config.yaml
num_hidden_layers: 8
d_expert: 160
hidden_act: "geglu"
routed_scale: 1.5
balance_loss: 0.0138
vocab_size: 19232
tie_word_embeddings: false
optimizer: "muon_variant"
learning_rate: 0.00998
Below are experts of layer 3 (counted from 0) of a mixture-of-experts language model. Rows are named router (the router's row for the expert), gate (a neuron's input weights, with its number), up (a neuron's input weights, with its number) and show model dimensions 224-255. Each number is 500 + 40 x the weight over its row's rms, rounded and kept within 0 to 999. Numbers have three digits each.
After each expert's rows: a language model's description of what the expert responds to; "mostly gets" lists some tokens that are sent to it at least half of the time. This comes from a sample of Wikipedia text that the model never trained on.

# expert 1
router:524548557463527563567547520513519548475538539479506471482475547473523502538460416483480526479467
gate0:502491431497485442491528476498547471504521471521486519508420547479455395531504489463591523539466
up0:493445488445515452430541475507475424500470489459423493547522505495549434543508507481570560544411
gate1:520389506497541461451484447487573564455494511452520496487463518527501468561484533548501440458455
up1:417552521484446532536471532486507539515540426499456485530515500541476500403524493585457489551557
gate2:459567437503546569449530443531543543502526501530528538473458490442464512464448554450428434449471
up2:498501479478535529480501426510502521484545518522561574417473447503481499540425475531485515477502
gate3:443464539487496501456499493588505496549505543486413573562524517480548504505449471472498515450485
up3:471482555473464480415522549559516488514447464521458498490563578526532475477469427430531463442509
gate4:506449494456507497477429480501519508491521478542503510546486441483540491530482483554443526459505
up4:463410500401503512495530441514520441536511488430545526571553449574517389575507518489508534562546
gate5:492484491566500575503472532480542509448537469462551523434504502469434538445481506547509565460514
up5:521556512492490490446539508462512497533486487426466542551529515523492486507588564447488553581520
gate6:475444546499478494495609496519501515577519547502499512426436467489541572509527542523496418517474
up6:529527492481588528553530458505463484483495434475462515412422407482461462514493453553441526506540
gate7:431485552521497508524506489504527492444550541515494544386534408504517512448543526468543465502512
up7:450466556484536538450546534588489501456564494426514515437509491524602536499505473456471481440563
gate8:454508487470474533457453519526484521494539467515469524490521515548474529501512479552579457533540
up8:564434427536491534499476470582529582486515455465454465487534530465540489490533454467536524501514
gate9:471465556428460472496465518548443514512536536491409457447464466488425508477506529565499438525466
up9:493552481535454501453514579521545431541508473452496516481533532460489510550506475460476492484509
gate10:410480501447503502568558470522511474447464507458488483484481492516528520502552526464512544515511
up10:474564519435516465483522540481446493502556509524497535433428523555426607408533550478506496482514
gate11:498490499406474498479533450559510480424465525480568543450491517525464474518518516496479481553537
up11:509498487449511503412466496486519508433437584520455618513545460561471534465525554423522446482468
gate12:525538476460514539497519492476512482538445488465469555508545435507476532541576493532485492537556
up12:569510486458469481483538446452566519516488442492483512436470502520476505497510465530410534546492
gate13:457491537437597482486489525496531576554518464492440493427482502548504507569572430546565481525452
up13:560584572492506493491485527562521507527518507512512522539477470544540395476511532582488467530592
gate14:515436499502469559531498531467552493564503396434594556546489546514464530442467505463501489500534
up14:504465481447492462508534517426482516499522354449581537433449538520511559510528456495484577526578
gate15:485494580478478530484484485513514493483474523497467507531508507485570489538528526632492525561505
up15:461514547473538586493440505510465503495461525537469465540473532478537466547590504478469490500514
gate16:477461534400469526485448565449497520536536544513557557502529517535455480515552512466551498492529
up16:511465497539498489527492570539540464529534465450462523430535533483517503460495501557527453576487
gate17:459496597460502566427475579450490523528507530468526479538505519503502486575585543529472518526412
up17:525536578484532586467511459445463529452542523429466454529529441500505484464565610518544495579456
gate18:436475474499527534460461448478513491449428459514485487499509518478485563454526502526554532488420
up18:517484554459573477523518560547507521477471477404571514564571476482514467623486512490504462504519
gate19:469518558535458440540510530438524562504569507497495474466548408438459539437510517504569571500399
up19:496552482490526446510520520481517493450526465485483476495461516438548604533535504510579523494494
gate20:527514560486494565526497535497441515554511465559511456541501575469497480508544437449461529492465
up20:522532513450512482449506479567495426525451493481499601515477510519460536482500568538503566551563
gate21:557468504548490529519530471497453511512517497531497463404481557562555503448495549537507462543540
up21:476564548540506432522478483478552508458571493522591560491467471545504499537484544477548450537480
gate22:420511535526472555521491412491464528446421487548490538516489444427489481485487448458444435462500
up22:471505530520528535589515492494373527496474537493462527467439495401387539533481522501509499531455
gate23:411491438461517531451446454452477492523562464448546472474451530451522452554527491544471503490494
up23:500501503544574506424447530454446459507517500449537524479461493509520456532554511520473533473433
gate24:474488474462497423565543482557475448538512516440466540486565482452486457489440514461499533554544
up24:489566466490552471584535521466522490531534532546520505453570516526535470521533492502536458534522
gate25:512462491470499441530425582451550534563538458530495504453480555503495534549569532467581536494520
up25:510442410497558479519526496522507480523515580507561457540508522474489471502477567443554524518464
gate26:502486477510502479549497438474534493464526452459505428467392501563488480469504527525534480560505
up26:531495517522491474592557523532423539488504533436555486439462545418532524490475507485588495531474
gate27:515414477518500503507557503470447504580501515482531517456452522481506486479488471457472477497417
up27:451529488514575558488509523497450483436463507449445506485561519437431538524518482423492533428533
gate28:500447561495466501510476536508505555528528507534421508522459533513474497549514561526500527507483
up28:541510571488508505466477530490470527520572569547398422576529503505410443524544559474507542550556
gate29:499480617518518471564469517514427493522466457488447453519425483467479484501451550496494466459535
up29:571508464486540537418470502496511386542518461508539511508512582565559519490447467542450494493500
gate30:507489419445478610517501511479519532449530486512449479531602548500544501489531573471560495546495
up30:550503445542468497456463525446491476556480513509447501475582612479530557535537474523532511529492
gate31:475538465482506503495490533540438586504569598524536511467441517513477521546542470455444507523508
up31:472502525508435461486530513517576450419510463540485543505489547495594481501506539474566480481528
gate32:550459476540526542541492469468472515423477558505471488556480474481553469469504501468509512538514
up32:454553490455565531411530509509505454402429545492458499516486432499469484508468517513507511530489
gate33:483538586499508509463474543512501495507537510543458516488474539508519515496449413489408416508484
up33:513518521506488570477511562501426520521543437557542494497552525476483601454494455564481459548464
gate34:494524466526515490499530535532526508390495529473547499471506509498513538447461468480528498454576
up34:486529437467503507537495526560520513462527485417558460524504434550510483550533523516453520554497
What it handles: Clause-joining conjunctions. Commas, and, or, but, which, including and while that join clauses or list items in running prose, e.g. "rupture, and did".
mostly gets: " and", "),", " but", "\",", ",", " or"

# expert 16
router:435426490509473528477555437461484553448467527449553480475523474510527500547529537548462524532550
gate0:500526498493483476531476506483517482524491463426476542524503539491577513384506499477483467527524
up0:431523495522463523444516548577525503509471528522504510480442550542520507473559550530562477514461
gate1:552486453521503513470528545517486452578465539497459509545496475553486525467487518473594533423569
up1:466501467622523520469489561543472521510497505523434521486427526447477484470491546528525506537528
gate2:457521499488494559524555483513480526495481476515509518532471482521491491513491462515483501441503
up2:473474457486530449475444482480496512523516534534487550413494464433498501493497528439460476535564
gate3:561501507472441531493498438478486524566528479506491531541436421494459528541453541497422557497502
up3:482563562546531502459499567511478480522479514528594509484494553481409514563458517475509498521537
gate4:425508464454532539511482530417508579490531412503471447450465494579433526494499554500491530543446
up4:494531496488494492570497464410526479395503448520427421518516409460457457489502557485503473557519
gate5:471511454483497506479584442519564419473472477495465541536483588482516518545582507495490474508528
up5:436466511481465514459565533509494428507460552479502541567511487527476514455528552588523494499546
gate6:477526557518472537516489484520477523431471595486438462555456506515484524439532524518479462504489
up6:486522422486573430472490492494520469570583531405489515569572504446488489584520587499490511507530
gate7:540494523529516509505475515482502541504531478494466506512450485544501453500475512512580521413473
up7:514466532484561539527576449545424466498504491496481522505440551511506395455544594501472533478505
gate8:549518522578490439449524475511407502521479566443565581508479463533498516524621527424449516510492
up8:475547496571504479505544494540492485536485493488494521410496551485464451543517509503520481494492
gate9:457527525465441520459450550530496513479539550491534503516568545506538517472517463444469495466518
up9:592448513583609482513513522537546489579484453465465503448487462503502431507485501578515443470575
gate10:487508525534461427488491527549446548491504466475504490524443420543471483448446485450477471518590
up10:475399546526548482436536542530503449531462519501530499517569484508502488484506531450459492545540
gate11:440561512476503500535471557498508476493529516499530562586496479525524529533566524473504531483472
up11:490467591546454517457514514499499510483503493427456460530509509482480552512395467522454519444503
gate12:520499486546501473486464507474491460449551540504546517550527572418485533504481456397490469581535
up12:568494503476527476485501447495538501449471580497512472488529547456481533488448490480518451527500
gate13:468477456521543431430522498484526491402519584581495494500433519453473527550505455436443526526564
up13:499552523511452493475543470507573465455483480520559565471547590487535528528493472525443519505541
gate14:463528543514495547374489547520572485472560415509488521507496447481504513497509453513486499539501
up14:526523445505481494527462522468460497454498494523535589485490457550533418465506575409496486472491
gate15:461514461454487468442466530449547515470485540452500524556478439541501478573526514528469574447513
up15:493514515581454484503545532455514497512520516461524573429496495531474582484530520496441498509466
gate16:490480527514519542449472441565499521489550458532491544519499479510458508510476551557580443501489
up16:548494540592494462560461553527432505488488531484529470538480571443495586512451442399458500575525
gate17:552438487568503486507538506555437491544531571464455568528485510569479535510551462565542557462505
up17:502543478552448505511517477447458450535531453508412473549534510473564465529500514478502491537495
gate18:506455514488417484474474472526501423548499460456440530453469489519460487472485604502441505546514
up18:460547554467496522445540540513485476559567422509531446486569534578487505448498492512458489412481
gate19:461484540552457511533555538493468487540527450548479614567528494415439472557504486541475562452474
up19:512500487464521527582563559469495471550493565500565513451502550544491467499525464526427513542482
gate20:506503409498545579515459500479529491546472497552490450469497486499492402499550533573582454528526
up20:540468495537564464438421478517427487498479509531481516526451532493532494530529485489518458465476
gate21:430448517565505470463449452494488479509438421530448529426474413516425506518471450479451474566502
up21:577509515470470570503497483497523534515513580479584522528566518499507522494457430486515504469504
gate22:475468510521481530484535512491541470432461498550542527445462600479449543490515425467497407471500
up22:527433452433524488481529465594474521428547469501517550486487497499500564432489442501543492444439
gate23:446489483479455523539466534465427459507518580544454491418505501455488545503498450424514450469513
up23:568526500515538429463467495531594523564511511509513566543518452502520468449491511592550508513467
gate24:483509522521482473529580468607482423549498515529459520569457507573414534463414596530471546540523
up24:453486522481515506524437533439467519484497489480459518434501480445550494566568470475530514500463
gate25:499515507495472602513623503457464440512422484503543507475438540485522527499453518540477524508556
up25:534543522530520478481526544532473548555560512445500515502558482512513453499594515529583475490498
gate26:527512505496487517496492468572543571564445506504458467487453501538492446439460561495512518521513
up26:450563467491452525495523482504540518467531465515501477521515510470508457497474471560440473546519
gate27:495548532509531548451492514475491450556518520472508482551570466569515469488496477512521567514435
up27:379515428533493520462502484503562560501471452533541514525503413492512466541424441489467506440485
gate28:553456463516522603462560483538502502542471415458458544529464537550499445454510473470465530485548
up28:516487487517504544514485530532557462433434433488410503519531465463428487433476519484477546497543
gate29:459501466465499523474476483407473480507536418486505517489561540545497546538585494493545506494457
up29:435528516507497499478508471480533541529532515501468504441510546534580491510568521489436494539522
gate30:520529454485486505441428595414451491527420501547495519445520490478518538505392477544373527554488
up30:464517497513511516479417519525528446564503517577503520559462482436515465560500506518511563531566
gate31:446483596473459530439545482498476503501516566503471476540447538569476533484431506473515500541482
up31:493528492524536489559483490547558509496473507486523551551442583454446563475490526511486481485516
gate32:491520528496468487532468523536474523441541481496469522517502499498508533504566534475538481509520
up32:544418454533569551482473544468489461507518528549428542522551513540416500526506428495508490521514
gate33:486468550524541405531453441451534554455490448494516547532433482453453535523502436456460516483470
up33:539541508498506576551490430539474488569523497398459458587537583495511496531502474407570556561539
gate34:565468502506465509544495513539483474503527454449541498518555517503481506463449491462467467591558
up34:539499533505492502525382499493440521547445400560448521437504493546525516469509426457504467471429
What it handles: Place and nationality names. Country, city and nationality names or their final pieces, often after New, United or the, such as York, States, France.
mostly gets: " York", " US", " States", " England", " France", " French"

# expert 9
router:523526485524498466570495442511471517486485436478547494481535552493565536552453518510497461507472
gate0:506454474476572565424525447503449495495511559465480544517489532500427511467468496475551549506490
up0:523458561471537522476473461483578495487524504493470478467472471462491498468555440492441569507503
gate1:430449511548499513457519576552506463535496472579491460485540501503546572472520542529479462503453
up1:569418503484489485498444545469523502513488472526482510532540437481513523511565483529520538537482
gate2:531504509531512430496458517536508554447470519565480535563607500487450507478470503475524498472549
up2:527483510535448527518504546598517536477508516531466510452479495539466470509541547520524563487547
gate3:456512476501511564469494524477511456526513522495505502492488502570515472500539540561491505609478
up3:491531502478530526518524465519467480533553531552468583534429479471449406503502454538585539474501
gate4:441523486518492531479521450448512531530514449531385506525490453480501537523429469459507538551535
up4:417498441454465465473546477471525506500506524509466482486534548525500458473525476435475540517471
gate5:491502518535489571511518530539534541450447534469493487504440468439532503463496520450537469522472
up5:501515522493534483533509482512438445553534428506493466562513466435525520493412510432512479455416
gate6:480508529514492518550505500456518537473574605456529546555400543474394520427518580439433480489467
up6:438517509467515497531558549494485531503547431489490511427490517482505494533482471506574489507454
gate7:499517565473514494470454498538513531484461490517445543492509512572505468510500403516521460387541
up7:551443490485569458484436550411484549420540532541480523460546473523515483504482489442516440495475
gate8:526519531488527550544524496534509518480516510550469546515457488488482509500505499544491524572434
up8:563497505484452540505482555503473527560520500465535498494496507437544543465451504462549433463473
gate9:457440455401493486548422470496429462432576500562504495527514539481568549525567488526531479448447
up9:503539578502518494473542480550556462522506549435550501470455443503442456451501498433471540518529
gate10:554489514487540566479489533510481453502510464460474511545533564445467501476481468486444548504558
up10:519470448462530443522579498502462443465505453546506499531484526419549454430483509511460498494457
gate11:492429452479516535478491513496549510468472549467455553499477428603528532509550442459475580501438
up11:466485440541444464472480450537493546516434443397519477544441465490460484530468532457526583574489
gate12:504495494456503493453441501489544497519486464465489515561510541446503484582494465485491429523522
up12:444436457520479456529470574539471505535501451504549480464503553491505460507444448456510502581524
gate13:496541485473472532513480461571470489472497519507509537549488486527579499468528487501516527400511
up13:412479451487561442522509532482450554489445428480516572567488480546495557504516419485526466518522
gate14:483467494492505525564452499467462472458501517500465499475519564467476495507441390442467491520597
up14:458530443522484465453521533490559492493483487526591563511512527544516506505516550601490513531425
gate15:476532505542476514523488495451490518464482477493594550506507493504515520534474527528488458548469
up15:565520485573473479455511482445500453506534495474460505547436482412448500497488476518562550461467
gate16:564485463425497478550464561515463491409490517530477464536456501486469484469451476577458529506512
up16:415586533521482481477548474486516524506565567516561489452500523548566509495571492525540578539510
gate17:494520515496510495469497518530511510495540513517563479533475506463510475489553476472539483467539
up17:469516468546434599466517470542515470524542460458570482437452506490466515529499445414517509424471
gate18:527543500509452451501484471520503447511485524469509465551482561564405456476473556493542551510598
up18:471536449487446482556547466487408475529496505470468509485497546494464516556491498508511483496475
gate19:443514448470522506422514539568552580487471502542523475526588536420462534524452429503537521525521
up19:511501448488515501515535452504484575571517514447532456522533459536582473528530532503528548485440
gate20:446480485527547503438447562488445503509425494448472458516459520561515467470527511513551503504563
up20:535495450558604516491414468469525474474521482494446479528464483567529442531465501570495447537494
gate21:424480524397473466521487539533530454500470540445429603548479466551448485523531479515455515481482
up21:491547500482510445547521479492587505532485497567454468477513497474505513476508429492518512511502
gate22:536496489504528526527436512535460470460510518484430506518435423442501459514487466524509500493461
up22:421449509427504483495459541487565474527501499640457498525587504447562501509494464437442494482545
gate23:501498480568567467493490466477484416471502479443470459489434492501439538471515463566487421473507
up23:418513438487542495465470419511546584438451476454436465503477555428505514522552477522510484425590
gate24:580472454521500555513471564496489465476480520483466507471463533490514459492544491482459446487530
up24:525507532536442514568508506490548526544536440493511506454541403511514442460447466519472526476430
gate25:515574479493537522560494540611493466467501510453540551438443515642448627510503481489543411511538
up25:467523524538502463465474462572475428545532486531516577447513519437498505500478524522455490566538
gate26:548493542488554530514558525498441483492521503512498497527525499500546452452472473384531520494488
up26:496444450408504479474381484551534443448508503538552477526481477516508464577475455517530519462458
gate27:497433486496519474528560508581490469464548466451435522519500516484589519436512510473509508506458
up27:462502506551509519493505522431531474459508461552501494516511514479537499496463513507557396554559
gate28:476518537543458505475372541538449424462462455525490511498504583522481526486488508439460443497529
up28:466467471467522504565495450491525489534536535533544538505510520539495547519494595502504493514434
gate29:511548514525532546429454474449493543559542573496402552546433420555481448502550487464481478493521
up29:463472532499488518523471447480517504437438487472519506540488504506554548464479595534390568538446
gate30:456477483489433490535484484495422507459532545482451549471518571542497479508462547490513538585531
up30:489506435467523534502484481541465498580520501409574523492547522494497514518528472427471558404482
gate31:462471473501491539488516549570596426460486534553414506587453496550475461540539470538513503440500
up31:544443446536484489440476488411489524543507456584497469458484528482467480569536537425498505481475
gate32:543447499504451423535466465567536477479493479528485472557456448499543585484517500472534504519518
up32:426543514527559530519547454455505509498486504421484484472565442435448545487473539551485546474474
gate33:470493532477478533562500521507466502478515576534483457567511514445554563488499529504519452486520
up33:512563501442520453475510452527579493481469528477603484489499506501488478518498449493441573570583
gate34:502528483524470468499506559559425512468546560503572462475456494540570524498553447517496488522469
up34:557491477526587544437476474482457436503463527515506463577523438573548504519608449428549495418504
What it handles: Title and list separators. Colons, dashes, pipes, commas and "(" separating parts of list entries, as in "Kevin Hart: Let Me", "Boston:", "Calls (1954)", plus country codes ESP, NED.
mostly gets: " POL", " ESP", " ENG", "\";", " NED", " –"

# expert 6
router:488515513497447521449469507499503544454486524521454478429507506488491502488533479470506500526634
gate0:502503456479541483432457442462498485445429487561516443511447491466506592505444568483489547456504
up0:492537415438616530474479519533591513528459510534572531499520469514543526445507494528447534470548
gate1:419547469558453497482494448420513538427523513541535497451453560519478626450439551505559507529562
up1:453455459507475441503532510471513498572466395505488528499501549494538530542559548473466476506549
gate2:470482526486448532497482488503518445436417523506489488607478470508490530515466548498502508447471
up2:494516471510489468517532433489503449552511564456526484572466512559492549528554422477577501518437
gate3:519468438476495533458480541506515537550566415452530464459470516517401473514534552504523516480559
up3:508560592497491459574488549490532508459496491553463491482435500512544485465424453491522446490502
gate4:547572515478502500524573525508500523475463500500582560541537440437484519552538454493419568519523
up4:538465527523502480413543472485491481450484534511537491569484433454491457582469528498457548444534
gate5:433423519497538549499552497542442541491445559563450453487460526514468496482478513538557550447517
up5:523499447474535552519528481436518497539461502525494502469484520530497545477523528482511550541488
gate6:545583493472459558464418543462447456512435526515519535553573616462442493465514525454475528521484
up6:569448482562533503528482474562425534506450548523534530504517484454563411406498466529458511576495
gate7:464493560511490515489471504606470516511485507473468476480446501581483444452504542551525440534492
up7:516432468530489471517524588557554473511495516563494504512421537466556517523517525450433452436508
gate8:495453486518428519606522507518412506531514544455494468518454522508460496425516454490482486486467
up8:481498509515561497509492497495415555437513513501434460569458469489463458492462457455453418516464
gate9:521484530495477525481525461481458461486404537518479484571525408463508459508511495502517488492508
up9:501522503527569499442494547511509558498496475484509509461414444531498499433489503566451527504498
gate10:453504482469450478493491564486564550577431562473505509554424485477476440497491497574463524447430
up10:552501514512485445511523399477428450465575534492431556433500511526517544503510582543481519507493
gate11:474507568438449500492433455493509432498499470429469495542461504442478502567484483500575471425510
up11:532484448446489444468499456384554516475435494496505510498503533496556544485496517513505513477499
gate12:494523487567554472538387510498502446525440469500524526504517467500571504446520447423506552435512
up12:516445501446466533548533473516505505582549538554458459465580541485477541584512514518491485479509
gate13:534483433521487566454467525505563525436540532575470513511480547586519472594433515426515485516443
up13:463447417448521438483518552516499533459414517579432503509453536470511502476435511469508518463468
gate14:477510486436484521483545498551504509522538572439485509516438498405403542511493430551511556525481
up14:484515448480527467483493503497493518499464472538506533483526438510489496490451547444531450447475
gate15:507490522484546537458514543594450536514491454494456446495552434496459531474535532529468530496577
up15:422507459433570530439493482561475493403551468483413455505462482510510431516536534467523510500450
gate16:504447477562472494491498522483486517492487580432535461539474489536516535507468453472424537459506
up16:542524488532494541483460548502542472448535456501583603512511555470525462579476572481452492518531
gate17:522507473493476549462507546525444453472486509506454528557423479554470535504560554424500531472450
up17:483595540479520509483553414486557566455472516438499514456428476494425460504480519533504462454540
gate18:492485464535516502461460543507464524447445434539528490545556548525533502516528488443503493524576
up18:519526463535506565526528472496549526468564522439507522425469460480527525526528490550586482405453
gate19:528498484490468556458476457548491539475494580474499470553463410450495539459554490494480445436579
up19:477506497505496468513506506467470445518495567534517508510526518516501493456478561495521456451462
gate20:512521495498502556527416563447482557481462468494480596497537495475518538546468459479481549513515
up20:499506498506485542478478533443498539445504469525494486552521538487450454476478460566540564485572
gate21:472547547448435497511470544480455487439529498578466551568401499483533585501499496472526489506535
up21:424531474491413449398466453516565566554541490423500480515498449451498456432570542574597551545454
gate22:459521418412488546515518561525463483491440501513482520520477544453455494503515524499544461418492
up22:472527510505435490546510516511484468489414474524550538504414506560487577509518559463487507451536
gate23:515531450523476459537563579435449484519480473502581443533513556536536536505552518501462463511503
up23:601490522499496489512468527562509511537521558488514460431486547552482522505484466490531546486517
gate24:504544485460534515501490506585498477481499521540542493513532495523468470542463487509475501498453
up24:619480477575492511483532507424508496485583510538473518512471496504437491504496549433504534538512
gate25:458511532496523499455488528527521506478459581564419487464468531503494468536433418470515479454569
up25:535574451601471520530558436468521475489494429475487525560552538497506461529495523486516476548465
gate26:540591493422456488540521521505422522457451527520463515555488545491501511580607517529484510514474
up26:484515483549524513469434479507425459500494562498458456492488480498474529541502486480472548483613
gate27:499526449515508518477467475439506519469459487458540573473463481599463500481492480537511495484500
up27:523527450515443473559441503496564554465491464553531521410447537478500442570521502546480501434504
gate28:534493515526495576496518530513469547545498520559533463535529490523511554492492480519457460445487
up28:504507522505486520522486574476433573583458495467518460492499471483436537438504505516488478517494
gate29:487588509544493496422493495591481464514522514475521506542508521451519484495429461509564512504460
up29:536533473482500478504556560514450484483496457500556462499585494493541547487526455535488506503538
gate30:493476385491457536517478505478518481398447511501498440528520580543563518559503463443475543450491
up30:489494553535496466443554481544527531550552475469472530476441461484434473543472563580477473541495
gate31:555464544485544494396527527499486502419542540486502458495486537564492471518476478465493538506531
up31:550481509498478488478503531515519555494540506542496503607523529452539469552492536421545572546502
gate32:553499517470442524512537574532566470444433481575438492553519574391502547513564514513500490498554
up32:518461508521495481464464500460512480521511442566497485538495472388549481547549520526541541439539
gate33:493553567575459461478478529579537536510473523529446492516449482492532496456575458515480526587520
up33:506502462471527551435506508572539467504529543543475533487478508525495434533446481478520513493514
gate34:487469501586464386462496555520506458535518464521507499534504497507489510534466516483439504453499
up34:500553482462518585472478452481483446539579514535452483471451577509475460537464504527518538576478
What it handles: Capital word-start pieces. Capital initial letters or first pieces of capitalized words, often after hyphens or "the", such as St, -B, Mechan.
mostly gets: " St", " T", " C", " P", " O", " B"

# expert 11
router:547498491503440550552519630540471486512497490493463566483503508569550568564535493520419505474501
gate0:473431428544510474534497565514431452516492538497461515457488461598560509546501523478485534504488
up0:469529548449464532489542422494486536484461486504399525457538558470502465507470538480572425488518
gate1:511504483459495512529519491456483348516485583506509500502468521475490424480498549541461440539473
up1:550475478521461550420533572506570561507506474505507458552487507480453511557515472506503530466517
gate2:564487559590465509553500561509506435465509547462514533465554495540525485536529536456455557504505
up2:443487520469494501510499469540555529525478488529541549530420522460509502485504502534503562510461
gate3:487534538471545523482545457545467503475476545436455539502438632464521512510469463444444526482495
up3:442509505474454459497496516522381510558602610457560504584533482518528476461498449506554489504499
gate4:518553524435453557523486536534524515483493560431454481510473479493529499559512468497494522428524
up4:502482503520500514499497447508496520508545457493555499500451454490441534458497535475491533589534
gate5:512453550435537503522528442444451382538483489479469462497442522462482581529539510532581487508551
up5:492521438501507514507554506529474540430525554385468472447531543470513412505493502485574536423521
gate6:552428445515558456443528573459544492545472517496504554484504510527491549441516509480494457483446
up6:528523569464495513534501446517526463473611450520503440558479507477541473478481494429504538443526
gate7:491511465487552529460512477499418464482500498429520476529571578449541553503515513492505556520506
up7:489526571425490478546497503454498585498509500536526472490541491516515500554446512477480464518513
gate8:520459427556528462526534453531489481480528519456500498526467421474472489530504474451446559540447
up8:477486536545526453596544443522525525492578506523494537512536546603490510549466497533486547480514
gate9:466561538446521432536479534546537515509562449528555471559437496534428438540537517532501463440526
up9:484547511478529503453467462530519485529487447505509522502435533499469506484558509487576444502540
gate10:542509501483524473471497631498496521483446521506493521590459506577491515537533502455411503522521
up10:493501581482551531432476516498605469515584466507545500460444536561486486519493546479505491508512
gate11:491530519437456489469544545516512478509452494501468463501418465505572533539526504505512512528548
up11:542513467542517466475472543476568453494574502459538438535555523503476494525510520524470493521494
gate12:578408513467561471561454539560526500512526530517513520463536418528448501491472506481479508476526
up12:501465515489488570492472538493543506470500501560514525504490521493440520479555490490531584510574
gate13:499440566488481486505508544464503482500522476500483505606495485455490525489559488450629467541474
up13:523464557451574572506490492478554542484501466499533490515519501537593552499490442413529519483513
gate14:464509473461482531470491493528541486474453524525541472439448482423499508453566489528446487552479
up14:501483495403472546439495537478530494504507465554513548518529448503526536432488514497550493484521
gate15:416593530511574544425543560498487480528552550507516480537505507474512576415486459545544484480508
up15:531454486478425574500566546524481453524492576523447476496493444526517515514581522516465555535496
gate16:501462511486530498466523479468409459493433473511506494512578495503482474478561590401452532461499
up16:525516456627468518453434512511546504473512526497417465546477473575550550519504455511532490506500
gate17:488476491501423525454504479478431495585518546460551499482484507556505511513438596493494477544433
up17:419455514494525495554550466480492382436459570440550522483473568519467492512496477479494556510553
gate18:480567517485493494502505415518518524494474533502497475518452574409532508415526456531503539489535
up18:440503593452499520506490469546472551476516492504488515514423500398541502466510602492386490455487
gate19:543449530463518507533508564520471480474512581447548493491478555524556544494508509538516516462418
up19:449485517541351547440521540474530536534521469494421568491442437493485451457528478449480435517491
gate20:535457550614458466481523501498443477533448432454532467477486511533508496509535407481567517468511
up20:497465467472501478470489548506519482553464547468546497491492523466486549528450492532454499479467
gate21:478553377523490496491493501491494533497471533421477509521522492493473461536552488472576532561476
up21:561533400589507452474515524546510555516472517457488506511482453488504485461530454438516490528552
gate22:582517516506567540600505444483484507526548459479465482543500464547608479431500480548458578437484
up22:573529478487471459555511473601495484478490499528485507516470441498568563534506514498563512479495
gate23:495486484492499510528498458509461475444491543490466468511441586505496457477447472491468519486468
up23:525439531476448553477474551527553530407530535492416453470501474513545483560529481502544469504528
gate24:464466518454495478441423579513515532480421510419503524540514466433458536399473461485478509420487
up24:494528496459609511428566472474471537501498494440456481554494479511458441566499511494473460522468
gate25:511467468503445414500482577467470498523508490517545518496463489529490482463499502561557527445469
up25:432456572501553498449505455471502509472464468538511491508503408489506506481470456472475517481480
gate26:532473477512461536455549535471490492389487465559548590554435452509442597462595454534455483475565
up26:518476534470541469487546488513516533526484537496479510489491492554479453456478513508521521480451
gate27:480520480513443502498546540530545572483520572541469464512490540541478493466473507529492459496506
up27:575524531477476545473448499370457472410528534528491494450438426540508473498505495537532520482530
gate28:504533488472452528467547530536499531466480535538467513496526493516441512521504566514501462446496
up28:496497528510554469537542492462533555523436510494535504496499516604476521472444480478527492495470
gate29:506485567538486521476536494501483530474473511489491550524507513514460467458518452506488472554520
up29:391547480461423571458495522456493556525492478511452515492558503467531554530506483526507523524430
gate30:483567473455555516515457473588499547499567516533469428468525532492512510505563516531497533468479
up30:415546482486522531540446540518431492480574495468362528458479529460503553416507519504535465574494
gate31:445491461520488561527507495588457466488503492491512467525489514475405519508500546494507460473506
up31:519559587552504441521522544508500563561502487542561479502466536557525563472537519498511502450480
gate32:512455466469453486507477612520441506508468528428508411474513446473512590506471530541524556484441
up32:564523545516503516497564512518515486470463455513565518582514456489491508520458521489415522487458
gate33:497470501501434476449562516512473572501434552504440507525421494510378532512553523484493463446568
up33:503493493525374478475475524436459443519479469493505527495553425491521510598462497482444496501480
gate34:547496516495461520475584470481465403502488476464529481464487482502563529552533489464489502506505
up34:461457559478487533525513476547515504478476476458516489593469370529469508504486502496534503525545
What it handles: Classifying nouns, headers. Category nouns like species, genus, family, son, daughter, station after "a", plus "=" article headers and coordinate markers °W.
mostly gets: " =\n\n", "°W", " species", " brother", " Location", "″W"